Weights of a small mixture-of-experts language model, trained from scratch on English Wikipedia: 48 experts in each of 8 layers.
Below are experts of layer 4 (counted from 0) of a mixture-of-experts language model. Rows are named gate (a neuron's input weights, with its number), up (a neuron's input weights, with its number), down (a neuron's output weights, with its number) and show model dimensions 224-255. Each number is 128 + 24 x the weight over its row's rms, rounded and kept within 0 to 255. Numbers have three digits each.
Before each expert's rows: a language model's description of what the expert responds to; "mostly gets" lists some tokens that are sent to it at least half of the time. This comes from a sample of Wikipedia text that the model never trained on.

# expert 43
Description: Sentence and line starts. Sentence-final periods and the first token after a line break, quote or parenthesis, such as However, In the, St-age, Est-imation.
mostly gets: "===M", " However,", "==M", " time.", "===C", " it."
gate0:159092138107125167122128110167116132103121122096113090107130141136143148131114116113086152135170
up0:122080171113134106132161090157144116145095084100171127114128148166148115133125120089089137139162
down0:136161148120123116180110148164109101130152136141162139114130099125133117163110113113123183154167
gate1:126098151124123155134092185140131136125135154132126136125118114100129158146172156123089113107126
up1:123086152144086141063092138124121098133127115146142145139142135157165151080110110165188128151089
down1:151159141118122140125121138119144085148128134111126097177110126144161101160128118170095147077165
gate2:127186145092127073119106097136101088123101145106132108120123149163183105118094135142138109185157
up2:107118101103117149116137107131126130139167177135088167155141137122177124152155101144128120136098
down2:147071130118150128129103144125136140131128135133147097147130116149126152161144112106108126085095
gate3:076116099125115091106102179140123117141153119102116132184149183140131116114104114094136101097155
up3:106095148140119115135143126114100145113116143095121116171180158118118107193105171145134069123122
down3:106126141108117169121114117110119167159110134095133108120140128140152130133106120127128165092186
gate4:119145144122128162145150094146075102136156121100101148131120163115149149103128109129112127141154
up4:153151121103159111152120151135169138118127104188171138125132113130108108117143144149139151131106
down4:144143081115143114160110158125190139107100152117106109114122114116128145131120105118131160119153
gate5:163095100114133115136091109124092091138144119143117129158141137134157164108140114164102104107158
up5:083103085154112135104101117122102136118151112082120125102191126119129132122144108159145142124167
down5:143132129121126099135182123144143100106125111108127114117109191150123112139133128144136131135136

# expert 30
Description: Function words, prefixes. Conjunctions and function words like and, as, or, than, to, plus word-start prefixes re-, un- in running prose.
mostly gets: " re", " un", " as", " as an", ", or", " than"
gate0:132180156053125145137096099116103115086121102118132131120136131133115164111100128118110129122121
up0:122147100123115141115114097123072131111165142131093105126158135182110168128077109114117124137108
down0:107143151140085119130106099149127142107147135158123128126161094133176131147102179106085163124167
gate1:196154144109118110181112135133144163119126108102149141190120149135151112106124134124099171101103
up1:101106144171164132132169147095144133119098151086096114142107129162100120159117089122152149138082
down1:120178170117138092128159151095136071088115138145090142137125094158166146097107082126117138092116
gate2:130132129126134090145112121163157145099126126108160112142127173119142120151133094150124087143106
up2:110126150113090102113121112145119105107135089112162130118181178155149145150124110139116145108109
down2:104121124154085102120127138163161171137135164131140118127091102105119118186146113136094098164109
gate3:117066091124157143130129131100134099146120092111139116162113150140145131137127146135126096179138
up3:157141143119127132129110119093113100112111179091152100109108134151118119155100106131114137102119
down3:156115132117137136116143106100130130128101145123145120139134119150082152093146095105137144125124
gate4:142142139157134103125117131135136134075122120081126101154088119164143174128143147126104095165118
up4:126138145132114143145187131156108141050131098140112097136081160158123146093128146113119118135095
down4:120107120166147114142137134146108176115135145162154144129165130148093170144085158130133195116110
gate5:109126170101193132102119109120124142137156082134096115082105137125136149131097132099097110094128
up5:072042129168123110101133068097108113123125140091118131139113145132156164131105134117171174104153
down5:134135168135125118169168122123153119091091146162111090119173094087083097136135102123154092142144

# expert 42
Description: Mixed word starts. Mixed word-initial pieces after prepositions or pipes, such as human, cultural, Russian, currency signs $ and €, and country codes.
mostly gets: " human", "| B", "    ", "| V", " cultural", "- †"
gate0:151092105152136131137166141139098131144132120117107091088091125171119126128128104101173094118156
up0:090141125117108095140141099165103106113174136119115106110153139102100136117100133144135146160092
down0:153144114130116116113070122112146126077136122112149094133140178130151120104172147107123131136129
gate1:156139162109152122124102126164074091108162161100094156143100104121149133111107144126083155118132
up1:192141117149152167100133168137136114163143147133125114181113124105141106121134112101136083171121
down1:122152161140116102153158104123146153132131139118124131150112104146101145098114138099151066117160
gate2:109139150134154123120084141155120078118175115131120080160109139110144126142132143118118132175124
up2:124116152130110124147125097162125108121120119116149072137130084122115141169111123145116138130164
down2:146110099107140116085132140129137145122081117113098143149158116083135133151141136175093102088115
gate3:118147129133130101085153118112125132113167136140093095103130157181143159110128120120149155156125
up3:186107125126080106156151120138156143141144129131115131149149139151164087114154110136089139145098
down3:119134097129107175069103140149135164138116114093164100156115109174125142158110152135117164100113
gate4:131153111079113133111096162100095094126111107128111118146152122063123163147123104111149128103121
up4:129112113119153130145161110174171144109075158119122132130132119144146104135153153116091137107142
down4:133150093185168123141157100088121165142133093155066111128108144158125117126116106122127121123090
gate5:126099112099118140122102148145121107081130118148136116118143133116111123144138147166077127130149
up5:098133149137083130151152114138180128131112133160121157131081124160143148133107127165154145142112
down5:156134121118111145104121100165097118146140147055117128141071100169162155109090149063111110139141

# expert 34
Description: Line breaks after headings. Line and paragraph breaks after section headings, sentences and table rows, plus sentence starts like There and In.
mostly gets: "\n", "\n\n", " there", "- •", " There", "- R"
gate0:115128148149165155142142125145130167153109154100098109095127122149100135144163136127120139148117
up0:160140136090116134128083080118120135096143168109144112081148140132109134136099096154140176147151
down0:152098136164127122126111132122101152147152158132142130135092156112128135099149104122110161131102
gate1:114133144117135113129076125159148154120109123123174128137091096114183152145139136165114132101144
up1:149110094143114142110153152122118142155117142154127123099166113143084104098110142084136161141130
down1:120145145132143163101081101152140137107118125090114098122164131168103112141157138106102116121094
gate2:127155165111105198128120081127102159124099143085156104118147196117157153157118074144136157153119
up2:110122072140164127093158113101110145156137137117082144139108142140119141121111058120114118159108
down2:140127071159129100145138137126145135122130129122135147152110116137148117144096095140119138152144
gate3:087106121149169161120120134138117164122150133124173127104148112151139133152115063098119143117125
up3:113100095133165144132111163112121151159158134158097124137114129166133122144129097071122146123129
down3:145135142165147134169164102177109120140121168112175185131100128148140200135099123132113113115149
gate4:137158129101130127138148088106149121124104161146124112139115126179123144125135185117142113115114
up4:121110114094114140120147100095102116128139143099149121141131161107120143160123157134144124116142
down4:110124149126134115105118157119150134143149142138087125161125126138128104165103095133171122144101
gate5:158160093117131114144133125105108122085155116097073129124129151144160157141131124136133091152154
up5:119168154148108128084131147153144130112131111130130121130111077113093156123173131115128117168131
down5:099115114100114168095118092127122112163081042123138116112110127187155105141145110106157121074142

# expert 26
Description: List-line breaks. Line breaks ending lines of name lists and infobox fields, the dash that opens the next item, like - Family, - B, and See also.
mostly gets: "- B", "- H", "==See also==", "- T", "- C", "- Family"
gate0:125130123140091129074107132139079131114138147115113102150119112113136148112129140154133122159148
up0:140123153123157144111148111122148119109119144124109134131144044137123162106136135127133112127107
down0:123121172110161132139068044124169164103108130120159087091073133135114152125159120122157109134156
gate1:142183140100144139105132131146135130160108112113159112138130132115176083137117152137134092181106
up1:138170094163180109077115152103110092117137125112136104080140103166145126155118124169158094128128
down1:160101125138103085135105105150127094145138133113147181106128142115103103106181137110123134145130
gate2:120116104125143130140100122124094143118119120107125109128159110094116150146150179132118114128176
up2:123147178124137105140125153130118113101105118099138089095125112145133099152111111108124122104110
down2:131142165111106150136132161135128130110155178155099109128113129121118114115130154153138096115134
gate3:169161119093119141134131119151126108111092108097141110141169090153170123150121107130143139114150
up3:115121108112144155133165143117134141118103116142156112143169121105102128184132101166092132055127
down3:141131120156133124172137093149126150134136115139174121075099122111148145113143123135141132112132
gate4:138098187100187135166136149149125159128112104107109170109145147136135168127104165117105128125138
up4:159137147117168179155116153127116162115102176075134114158110142155087159143120147132117144120151
down4:106100122175196113128137141087134117137153150140108134108155161112079138127126158116161142130122
gate5:148118083120120148100086110116092137109125107158117172108117150123118176092093089135119108153169
up5:141143113160109104116113091137114116121161131124113135149093123148124153068172166153143148122091
down5:087132149138144150127144140071122103091119160120151172139126101084145169123152123127154154127115

# expert 8
Description: Sentence-final punctuation. Periods, semicolons, colons and closing quote-period or parenthesis-period ending clauses, plus abbreviation dots (e.g., U.S.) and empty table cells.
mostly gets: "s.", ").", "\".", ");", " |  |  |", "S."
gate0:115115092142143149118119115103085103151125142097095131151125186134128152174117160131151085079132
up0:135170168101131145092118133093108067139148148121172107107110126110170169143138112114153154148093
down0:139136116148150119164093125140119146139107114121129094135120115110175139116148137097113134153129
gate1:096156153149114117185126119114108112098111127109137144130090112146163088107122146129116093110090
up1:113121138127148123142149179093129143134162139136157121126118150126130130156153098120133146140102
down1:107117133138145067137128154124144147136123134128143134110143151120120097110098133161129149145116
gate2:130106118119121142106122117109127128082130146096103139093098083138183141108094084164161122158170
up2:138165164147153136131119145157121122136130140147129099150144171101127124122163146118095120164104
down2:089132115121101105146167126128098081122104121100125132154148153167118168139077100170123130128115
gate3:120165086112116103136171118124135159118098059110110211144082181120125133088156145143140100094108
up3:120112109144115154094135100098099116110114138112113142081078118125132160119120087135144128090171
down3:117117134138106086150119115126146130114116115149195129168146094125119119185133093121134111126108
gate4:145142141142154075175112118111132121130125124130118093102061124130131137152137135154096127139094
up4:122080134190141094143152155103099171104141105147146147123154127161135106113103158190121108155162
down4:135112135109130103088183167124137110126162110180144120150119146103122108116139168119108109153138
gate5:128135142100132122131137141151154148115127135087150069138094090125118133107148116134159111144129
up5:150061079124143083126168146126133139156093127143114126111108101107154126134129177125130118109144
down5:163129111115103112138078118099136150111136140092132115123120145132118122118056145117137100118143

# expert 37
Description: Year endings, numeric punctuation. Year-ending digit pieces after 2 or 1, like 018 and 021, plus commas, dashes, degree signs and fragments in titles.
mostly gets: "019", "021", "005", "006", "017", "012"
gate0:149176170141091123158137119141104145110148157126139129136099118133160128093141127138116147137112
up0:110150129111149122124154134091166141115147141110141119152078139143152126154137104134146117166178
down0:130156115160128154154133077112123128128115124108131144155113113110145078143077111125150124130143
gate1:116111160113137081139146115132142130125066114146125097123109139082119141197171132104115100102098
up1:167157121115140149130145123138140140127102124123128118146159072184114118100124092149113158146147
down1:118128131123112150127069103122135090128135115105156105102133140126148081074112135116114117122121
gate2:153094137121137115140168115141145135107106158122092120159126103152126122140115141113110102143100
up2:129133118154108097121108108143124121146136144124111122084158164119157110114137147161171095156152
down2:156149165132115164118106068129161096139061132123155144105128133138132128146094155100123139162149
gate3:119103126091112153139126126133113111108143152096086112139091145131165114095103148112137116121142
up3:126114149101137147073131113124135141108061087103154119144131113094160143127136108165092091107165
down3:124171127139167122121140128063127111105165170146158117120055155104095147139139158120115156097178
gate4:120171111121105160086137112144154131134175086128123137186123134127169112145152134153142171170073
up4:147157096139123132128138118121136149139172113124106142170109124167154111160142114190134161182094
down4:120128123126126098141207210144114133182143109178137124098102130097092147127116137148108136108111
gate5:084121135138144149119090121151094132093063118074119142088132124107130134115112111120131123162118
up5:134155161112079122137121118098135130151126161147099162134118132161095117110121117135135128086110
down5:136141174109143121098141146104155109115112118135127131124105088103180133149127115113125120104114

# expert 20
Description: Sentence-ending periods. Final periods and word-plus-period tokens closing sentences before a paragraph break, such as daughters., 2008., Division.; also the piece ud.
mostly gets: ".", ").", "ud", "s.", "es.", "ed."
gate0:147135100109139139096133133127121110093117116115130099125093097107162138120175121124169101128135
up0:108105113117091113126120133104113130100132141101167108118138143155144109158132117156142125148120
down0:160100115141160126116104159143157110161102119115168175161125103110079133148114156137147133150086
gate1:085137131114109145107099105126113183134146164131126128121145119142129183125130115138055148112112
up1:092168138101118126146118129128150111121123134143148151136128122122145152137105145115122102171099
down1:129080128125134144122086129111109184112103175143139096139146158154163126129155098123116117127152
gate2:109099095173085137110107115113121138113082084116138127106180141157143141121114114151124111078149
up2:147100127114119108122116156169105111128127089140103142135162149148149131146128128138105141137098
down2:159108127115086138090113107117101147122119115117163117101127131149090150138105149165143068160094
gate3:132127178148144149134076138131138119122137136100119135126131124124115133104113083135077154111110
up3:123116111121146146162114106136153159127138134112147113167160120122112111146156124133073132125128
down3:091118130146112113117126122123113162124126152138110123095131141165152129125127068145111126113138
gate4:124112111118145109147088148082122118110133142110112134142117121146158135166147130135108135145127
up4:186104131152136174133133114101125129158119147089102094132137074131144120087116123160124146130160
down4:112107098137128112110138143158142155121118101124074129164137085133129132132148122120120140120139
gate5:119126109115073185116056122135133117109129132124165101140107118140142168106157110114097157115147
up5:131139100141163160174122155112133121111140166118154179144155122095088126148156132127133088088128
down5:071098161111118099140106142126124130109116137092175113118151151137153104154156104106157124109107

# expert 1
Description: Institution name heads. Final nouns of organization, venue and law names, such as School, Council, College, Act, Group, Club, Museum, plus coordinate units °E/°W.
mostly gets: "°E", " School", " Council", " High School", " Association", "°W"
gate0:145116157141141136166104141119104152138171145117124103158113115123156152103102144121115123136166
up0:118120103150133110130136111114143109136167162150156057154133162085122131110142151095116141132125
down0:091125149127124115139109059106105131129142168173133102149141122150140182164104143139116132119135
gate1:124098082163115116174130123132118088123088115102147114113112120120112165151161068139127104175119
up1:114087110134138127142134125088130116120111127156127138107120109118125180106176090148139090098141
down1:131160127162105099111131149141119142132157105134159165102120145146110149132135107125099134113160
gate2:138106124144151130128080103138117151101124124128127127104126123147146135125119129137152141120159
up2:115154155128139146156097114122152144134112140141139118142112112119127116106107108118146137112146
down2:064141098144149099131144138130131114107113156073162139104178130154108127146113152119103100144127
gate3:123154159139167144135154073138115122113153138145133150112136149129143147153094135133122137127128
up3:155112126134134114154167123125127144125126152136117145138111133116129133116133128137135144098130
down3:145114095077146162148160151143133146134133149145127120116118108140129113104113120163193144123113
gate4:151131143128140132114152092134142136094133138116067116171121146147141110098126126121111149169157
up4:164129132116112146134146131099122133122122142151085135159083120114122137071128132131140141147138
down4:120119105121157125086144117134136153119133202071150159113103117112158091147156098097150145156110
gate5:107161100124127120133126125135128143157139138115142097134170097136101127145142159164110123092156
up5:106110141128139155118120154100124087140080124146140164115156079160132132166105096126124132111160
down5:134156145153153129142108130129105108129122142124121119120118144151136111148127156147093175127181

# expert 13
Description: Prepositions and connectors. Prepositions and short function phrases linking noun phrases, such as of the, by, from, with the, for a, often right after plural nouns.
mostly gets: " by", " to the", " by the", " from the", " from", " with the"
gate0:123126126133114141149119150116153172134130093114146113143180176118126127122167081090156142182130
up0:118148174191104173130103151068092116152127160114161196123153131145104144144105114145127162127080
down0:118184142107140103133150129159118113143106107136162146158127143136109186185168138144107131135176
gate1:166135114131133115111122140088130138150125113124103148118139109130141136164108117130139110150144
up1:133142183104141139172131104124098134094136125128147118108155116108110145122143132177151098093079
down1:161127115123098155160121141149092139106145122140146129125139130125157132146160102131142074122092
gate2:133161117082152176131162071105151095160110129143094109108111120110152104112147110102151126089155
up2:115103182124101143108146165146133105152097116150111157129106123128130118085056121057143086095146
down2:132129161122108119165103122097121143112114100095160119147119147145176157137102102156160140125140
gate3:112166142086145116132112144107123122122145136186119103153109120124179127114127140122141128139146
up3:121157102108157154100147153184122122146129133117118106098119142146102133146114110099135140132131
down3:134132096100102138152108120096111115119135156118139089108112143132123154123122147131148102151160
gate4:126149155120104177081087083121102122124129162133135139129120175103132113134112145159111135128105
up4:120137123117149146116144135124081124178139131130131096138105123115131066147096142152146106137154
down4:145128148118133089167092114107116093094109140102096103112164149160152152146159108110137136112142
gate5:114125094139129128120118159110148174114152072131139114135146141136130146143132130115095107135131
up5:165106126145119186156155147149162115149115088121133138148140182152116062141107141120131119131097
down5:112147124140150114137117164156125164150104085127129102146084163129113146125117127167173150143166

# expert 41
Description: Action verbs. Transitive verbs and verb pieces after subjects or to, such as make, sold, taking, provide, spent, discover(ed), often before an object.
mostly gets: " sold", " taking", " brought", "ising", " make", " to make"
gate0:115107144137123147092080115156155119144135100142112094170105107094127117093121105119100129123128
up0:123147140172109121146144139136167130137149149113092089130132162129152130097095118115161170146125
down0:120142124152125144084135133109081128108123137119126171150096125139113135129106135090141156148085
gate1:136118129106124095116148087137128090089078094082094121137108103148125127104109154138102085137134
up1:119149088144103165128100149110119150145161158168150184093147153158111130097129104127153163162148
down1:149140158164131133106125130125150141126121120087145167126095100095112112171139136109110140093165
gate2:153160138122120079119128117152112124144195170196134123137142143100128140121134118152089103138142
up2:114115121100139102138084151111161111127102112134103134151154084105099099138130102098136089148108
down2:156129164120169142166133139178147153153124127167091130132091114126115137102123127109114129124159
gate3:123134148118150105119089084175111153117148096123156091127094129131105175078123126163099093114105
up3:100087105111150100135133121081150139108102161196119127133146137109144139100119152077162154143089
down3:157206107146164148160140098101136146124100125107161131131064157167178101139129117155084100179111
gate4:143107136126065113143095142100095102105159155124134128141138135168127158085072120127112152109136
up4:133185162128180153114114142111117138135144140121144118106136125092071120126130163118147177131101
down4:145142137166132098166085129143130151117137090116156108166143128130124133118087126141085131132123
gate5:095153134068102185108117133138138143139085182119089099081134106135121159140161169100138116128118
up5:141100150085128123114141106152110134096138089161134125163129101141092094126113139131187131148137
down5:149182133157105152139136140095117165142159098150167104095092123150151158108115124133164155153155

# expert 45
Description: Surname and place endings. Final pieces of surnames and place names, such as ford, ington, wood, borough, stein, ley, plus endings of other rare proper names.
mostly gets: "ford", "wood", " Smith", "borough", "ington", "stein"
gate0:146172128169149151149131124132146138121154168121111138189129132142113177124121097088160186141099
up0:173121142144159104142175140144129105154081140096150115109090135124132137155091129134151157079089
down0:162152110116122125119096137143177141100105151118157154106150146140127128121177139124137113115151
gate1:139166124125150112135153101116113179127109134129111155131149148117176149097123162185137121161169
up1:150142131144157127129157125149142112115138098131132139083114157108161148117127135147122147073119
down1:167163113122143154127132128174153109119173101127092144100110111119120142118136126119140137117135
gate2:113112100139148087119214125110153104097136117112133118153131132171134132125138121082129096203138
up2:122171107140162138103159126130193111182125122122105082125108124118128107133145135084142103162110
down2:138116151126139161131124124115181165136151168107146120166124142101140076175134136130100094107129
gate3:144115152135185130133121174130162118139136112079155118188167108072162109148128124120131088185144
up3:152099117162084114161097145066127125117145131122141103127132109147127096112115150102190110142167
down3:139099125145129149134147160140095171117157136103119119113063134127134129141166105110148131125118
gate4:134158135089146130191116097103138085121124115159115149134123111101110150145135098195119113116112
up4:102127166089152084162114148128172100156124127123154114142108136078137123126107144159146068123144
down4:091119126139124135142117108139190133116139144171115150115144170100182127101121125125133144139111
gate5:138088143141127108083127103156135098113108101134177130136108147104073174135146132138081144103170
up5:117075105090142116084180120115111140086127154111117188160083136118156136131141090140136095140125
down5:098153133110127142099127101154106093164128068135128130160090123119143127124085128142080137142149

# expert 33
Description: Passive and copular verbs. Forms of be and become plus following past participles in passive clauses, such as was, were, had been, released, worn.
mostly gets: " were", " are", " It is", " It was", " he was", " became"
gate0:171136142100130119151149099146139139113150122113206125130138132140180112145100126145119165162130
up0:135113131143154085131117117115146148126125140178137112140147162093095163140152150158174144146091
down0:154136126117129163105158131105162121108109093171104149193163115089131112119119110128139153158166
gate1:132132172129066114097134105133081117141108109100122112109137134154116109133093128140149138131111
up1:194159164153114144077142128077116104113123147137107150151181124137176125171106109141130172132161
down1:094112154106125084101176097124139121107099149111109127136137138138137089114143125133120141119170
gate2:123117096135124124092133123149105132136130117124123149138140136131147094096134140182147171141153
up2:142162127097124096129106149105166115111080156112116095141125093122145179119176131121115091132129
down2:090115147121111146145122127154117128181091131116129127171090164122119120121130139123135174114112
gate3:123095156140137140095134090114095160106130101109129079163110139131146125111128101153168131123118
up3:103149146108080134139132143145154149137129169133154138116136179103088137154111139104140187132088
down3:117099110118179152123136140106134142137140131146114146143083133106151094111153101129137144102101
gate4:105101098085132170162136155120112126134107116111121156122136154144112121170145111145092150127108
up4:132137148143144084104115114128109118115127120126095112136102122118134154081125150130135128133095
down4:123110107090100127131161128142136175119132148146107136144137091118155071141133136132104093115119
gate5:159117118139091158104095135166118127124141173123137081136165154127145128115153130153123138144121
up5:095188078114098126139123098195158133128152132104118136133153104139151144090157085130089109143134
down5:135137132119129110145109153151137119117108107114128111133165111093147156119171126118189121135084

# expert 31
Description: Foreign name endings. Inner and final pieces of foreign surnames, place names and taxonomic Latin, such as -ović, -ski, -ensis, -abad, Amphib-ia.
mostly gets: "abad", "ski", "ț", "ensis", "ي", "ić"
gate0:115107151129114127135125156074094105085158117182124176124126158112160166122077099153138125124133
up0:084112111084116129157120125176097132135110175105130122108156165099113144111105148125138130127089
down0:167121143121122121100135089144138130141140103126141122099166140089121140114116166130117191155143
gate1:104091146149132147128145158134145158162136122109147074150146179162073129138128178145142111123115
up1:127136133124146150153155125113124151129136131107148098149147148164129128128149141154123148167121
down1:153107160165102161096100123147160175085140116133119169156174124158147101147106100133117112102125
gate2:192178100136101153160136089130138126100143132116105121168132162133092114124109146165125122121168
up2:176094142149129157128110120116184130154143134132130103095134142103134123093147151129141132164172
down2:135105090174120129115131128137118103154144119121141158129140139141152107139134116120144149188128
gate3:177150176158126133126118161128112135152112118133143137129148122183154132161158114135130089130133
up3:103131141106146137088114145111150117145117131147151157131107073088144154143071099120117119148136
down3:116098153151141139106098117097141161133164157119094118089048137154168124110178117146129116167123
gate4:112131107090155166123125170133117138120120116117135117131104124098109167095111174164143130126119
up4:136138087115121133102110129121117118124135161102068099142165114126120101165136116118110122139160
down4:131120047080114105133159092117150136146146146133147099154150107115086129122128142096122147153146
gate5:123129169118130139093168119151113106120123138122095121096120133091158126142143186138110133157151
up5:151143145096084134129118128150122099147121149141130114151120098121168085126126143110123120129103
down5:123127150126171160106105140134090117128161108104146139132154183155124148112154148139130132151143

# expert 22
Description: Newlines and heading marks. Line breaks after list items and infobox fields, heading equals runs like === and ==, and suffix pieces such as -ign, -id, -ent.
mostly gets: "===", "==", "====", " ===", " ==", "id"
gate0:136096096145138126087133141107117065124131125058120127123138101113135144134128113145144110115166
up0:142116118096104093128097115102152115117111141147141148142162139063113148128160127108139143170120
down0:147109168126130111100126157128111109134117118157117158114086158119141149166158134081178153141145
gate1:125072128124188101087139115112119092137134117156124125102135120130139101129133156152106147124206
up1:100081126153102091117157143125134129141136112137134133128124141154108110173132175154156075143126
down1:133121095103130143128130121148098137129111123133086150136115115066119113153114135118117158117145
gate2:115130084114157089124153127124143134129095153144107136149127137177114142182171109151140149138100
up2:127111152119126120109160114098145115153144132156130129133157111138116114126128131135066140096106
down2:112102142139117121176100140168123137086152110112158134100127106114074109132129094151166120116096
gate3:150123146084134145105125133145124078120112115131133167162141100134134179127082099139133134163142
up3:119136146089155108119132112114134110094110158112111122138080163133135147122133129141129136149161
down3:125160143102157147110145153161139102128159159141126141178129110116141167142081133142120097113143
gate4:138101157088173090133142093132170109139102086121128101147159152126148118121133137137110119100180
up4:175068122139148147140179092157121122147117135165138142161155114146149173125144142101085131107102
down4:129113116117136170156102150142120126179130112144084087126136141124118168099114112145145158113148
gate5:154116132141079134163109142129118100109152128149140140128121147109140129141105136113121160107112
up5:093146180155109104108149096092166160146121135124142087111126126123170084147099106130134140143151
down5:128140137120135149106159088150100138169121100125116105133111085134146145143126160082125140106121

# expert 27
Description: Narrative verbs and connectives. Verbs and linking words following a comma, "and" or "he" in narratives, such as moved, returned to, won, while, led to.
mostly gets: " moved", " sm", " returned to", " took", " won", " replaced"
gate0:146114130110087126120116112109099118127146118105105116141132134118141167084097186171114160137120
up0:153145149126149126154139109118097122149097136170126179105123095144114135092129119145099145140101
down0:094114136178147099172111097171114122088145161055089114099122130139145121145176129188171098131153
gate1:128121103078179117162129146187162129126106150163112118135128123099145115182119064117111106145117
up1:143157078115136150134116148157149161154129148138180127100156151101153106166131110141132147134126
down1:106155131135120090111137165086136125167140105146138166137169089128153111104167143107102161160087
gate2:116124131139105116127158121149154122157079070127112119169127123111121127121145102144070122129126
up2:154152111125126111138145099153144114146145130145134078172118143150116117160157130132130073131120
down2:136156187119149135144140147128141127139136108125134132180163091095092110170123127107096165097146
gate3:144119111168091123129135116127105163089151113133110128112089094168128101167128135134140117126151
up3:112119155105146162135166155114151128093118135126094126134130133135124162132121153112103121092076
down3:165137142126114168133164178106145133090114115126147199098109085155154118132167148134151116136110
gate4:139111142076106091094138048152134103083082110103135128108106199153121145113089110162157101113135
up4:147108089143148132101115140118111109139110088109139084120112139134122154127133126129110136172109
down4:135127157128063080119156143112132135110124167148116159136128154154155121131153136153129148171167
gate5:153114160121112106117121125145080120097140114104127152127124122107128143112148143151127098132127
up5:137144122131089111139088141127101122089111108124131147147146095149099124145087119109105103084126
down5:179121107098113101146140127170117132142142103146111135093155147096111116064098141163152087145091

# expert 40
Description: Articles, numerals, ordinals. Determiners and number or ordinal words opening noun phrases, such as the, a, The, two, three, first, eighth, last.
mostly gets: " a", "The", ", a", ", the", " two", " this"
gate0:124112111115108092102143078154125114086125130158109143197158143138138117108134143130091110116114
up0:138135154164152124134158085085109155112135125098145109125103148202138094111099149079133137098117
down0:119115124112114105100168146126115136120143118095105123083053141108102122133124143182164070163144
gate1:110133196149152145090141150145108129096087108110121108160089121107144140108102124125141119135152
up1:112144112125147155164150151117124126114128114138106112133080106131127121155117131127088114126154
down1:104097166143148163134127118114125116114102107163107101156122172123123157126130179096143129124136
gate2:105103128142171129074106115136168084109131142129106127091091116124142151151139114156130155163125
up2:144148153111144136096107107128122119144151160135113109133111186128129169139113170154129165129108
down2:095088103111111091149132141151130091125138087118100177087117112161130124133128147120160133146112
gate3:111085102131140156128117136103100131131148143082161115116134118120114116144128101140137108141090
up3:130110112142114123110078124155124074125140127141139108136160135105138115146133138140136097146137
down3:118110096130093130137171143128143131133151130144148135093105137112128101066137136111176149113117
gate4:148107096135119129181126123149124099084162074123104112122121146106141116112119146135108100128122
up4:088115116171137088102147140127138103135168141136179087129103131121116149137122121130139113138126
down4:074102139066144112116127125108151085082143141151140172111121164150154119108159128133162068122114
gate5:056114103154193113093147147149089123120154122158096085130142141154145156106125087124151081166149
up5:143131099118112126121120105111085147118132122121112130137061120154095121115086129129125143132136
down5:109114109135092183123129163087139140131123153143119120142170136122131140149095129075104145104104